config.toml
n_layer = 8
d_model = 768
n_experts = 32
experts_per_token = 3
d_expert = 240
d_shared_expert = 384
activation = "squared_relu"
moe_layers = [2, 3, 4, 5, 6, 7]
router_score = "softmax"
normalize_top_k = true
routed_scale = 1.73
balance_loss = 0.00445
balance_bias = false
router_z_loss = 0.001
router_bias = true
n_groups = 4
groups_per_token = 2
init_std_router = 0.0177
lr_router = 0.000189
vocab_size = 8192
norm = "rmsnorm"
norm_eps = 1e-06
tie_embeddings = false
optimizer = "soap_variant"
lr = 0.00208
beta1 = 0.95
beta2 = 0.95
batch_tokens = 65536
seq_len = 1024
train_tokens = 556500000
steps = 8492
dataset = "wikipedia_en"
Below are experts of layer 4 (counted from 0) of a mixture-of-experts language model. Rows are named router (the router's row for the expert) and show model dimensions 336-383. Each number is 128 + 24 x the weight over its row's rms, rounded and kept within 0 to 255. Numbers have three digits each.
After each expert's rows: "comes before" lists some tokens at least twice as common just after its tokens as in all text. This comes from a sample of Wikipedia text that the model never trained on. Tokens count by the router's weight.

# expert 29
router:128056102110116143163142114161113136109145101098132119152135104083152096139080142122125166102105086122099119162153115117122135119108145132135149
comes before: "\n", "  ", " 0", " 1", " 2", " 3"

# expert 28
router:150106129116082110133139139162113133124112137116133142140158149144160108128170120135140136109169077201070090137141170170112136141132126116161131
comes before: " |", "ed", "ing", "–", "d", " March"

# expert 26
router:115153082179128142124125096121104113127178118114149142146161107106119119148146124156141093102108139113128092128152109110134135136120075130088133
comes before: " a", " the", " been", " an", " also", " \""

# expert 14
router:115098121120103152137100088130144137155155089119146170149132148129147100165114116110155118114118098158113129135133152128088124149122114131125114
comes before: ":", "-", "\n", "=", "  ", " 1"

# expert 3
router:116114149138143125165155140153142098127134097113132125123140144131152089166125100121132139149127122097122097143104098121116112136115110116089162
comes before: ",", "s", ".", ")", "–", " to"

# expert 20
router:107103116117161157178122111120119103147135125096141137124131125102194108128129123084102139143122106135153116110145079104121135110109128129110147
comes before: " |", " of", ",", ".", " (", " in"

# expert 16
router:102126114124148077211138090164141126099129122099138167148125113098169098136117091102130164116163133118159125161147091129120146106103117137092142
comes before: " in", " of", " to", ".", ",", " by"

# expert 5
router:105143132151105142157149126131132117146160150132140151093132175155122095139144126140130143079131120132115139092134161107114172087113121135114156
comes before: "-", "|", "\"", "year", " City", " County"

# expert 21
router:101086111117147138157129108139077126132128122113126157146115131134167104098141114114124158127116087122155120112148120096110150141110147133100160
comes before: ",", " |", " (", ".", "\n", " and"

# expert 17
router:074102162159160122122128097131111114120141118093106139102140136122156084071163139141139106116178081169065068155125148137095130126114105082113158
comes before: " the", " a", " his", " its", " their", " her"

# expert 2
router:161072072133118146198145100128151147120111136101134125107121153114122119100114095096132110113129097158146147174127095106151143132145119114139132
comes before: " |", "–", ";", ".", "%", ")"

# expert 15
router:137086094148168115117115133117120115131097130145102140114120140102126066072144122124153128098154106159162085176159141133159160161127095150135140
comes before: "|", "-", "=", ";", " -", "The"

# expert 24
router:115098108099125185148134123132148104121149160097150127137127119110151126086100116156143132096124104151171111141173168115097168133071140135082111
comes before: "\n", "-", " 0", "  ", " 1", " 2"

# expert 1
router:151073127123111111160206110116113167085141103133134112114167086115179098126114143113147144143125148143164097174111132144141138177132153120103149
comes before: "\n\n", " The", " He", " In", " It", "="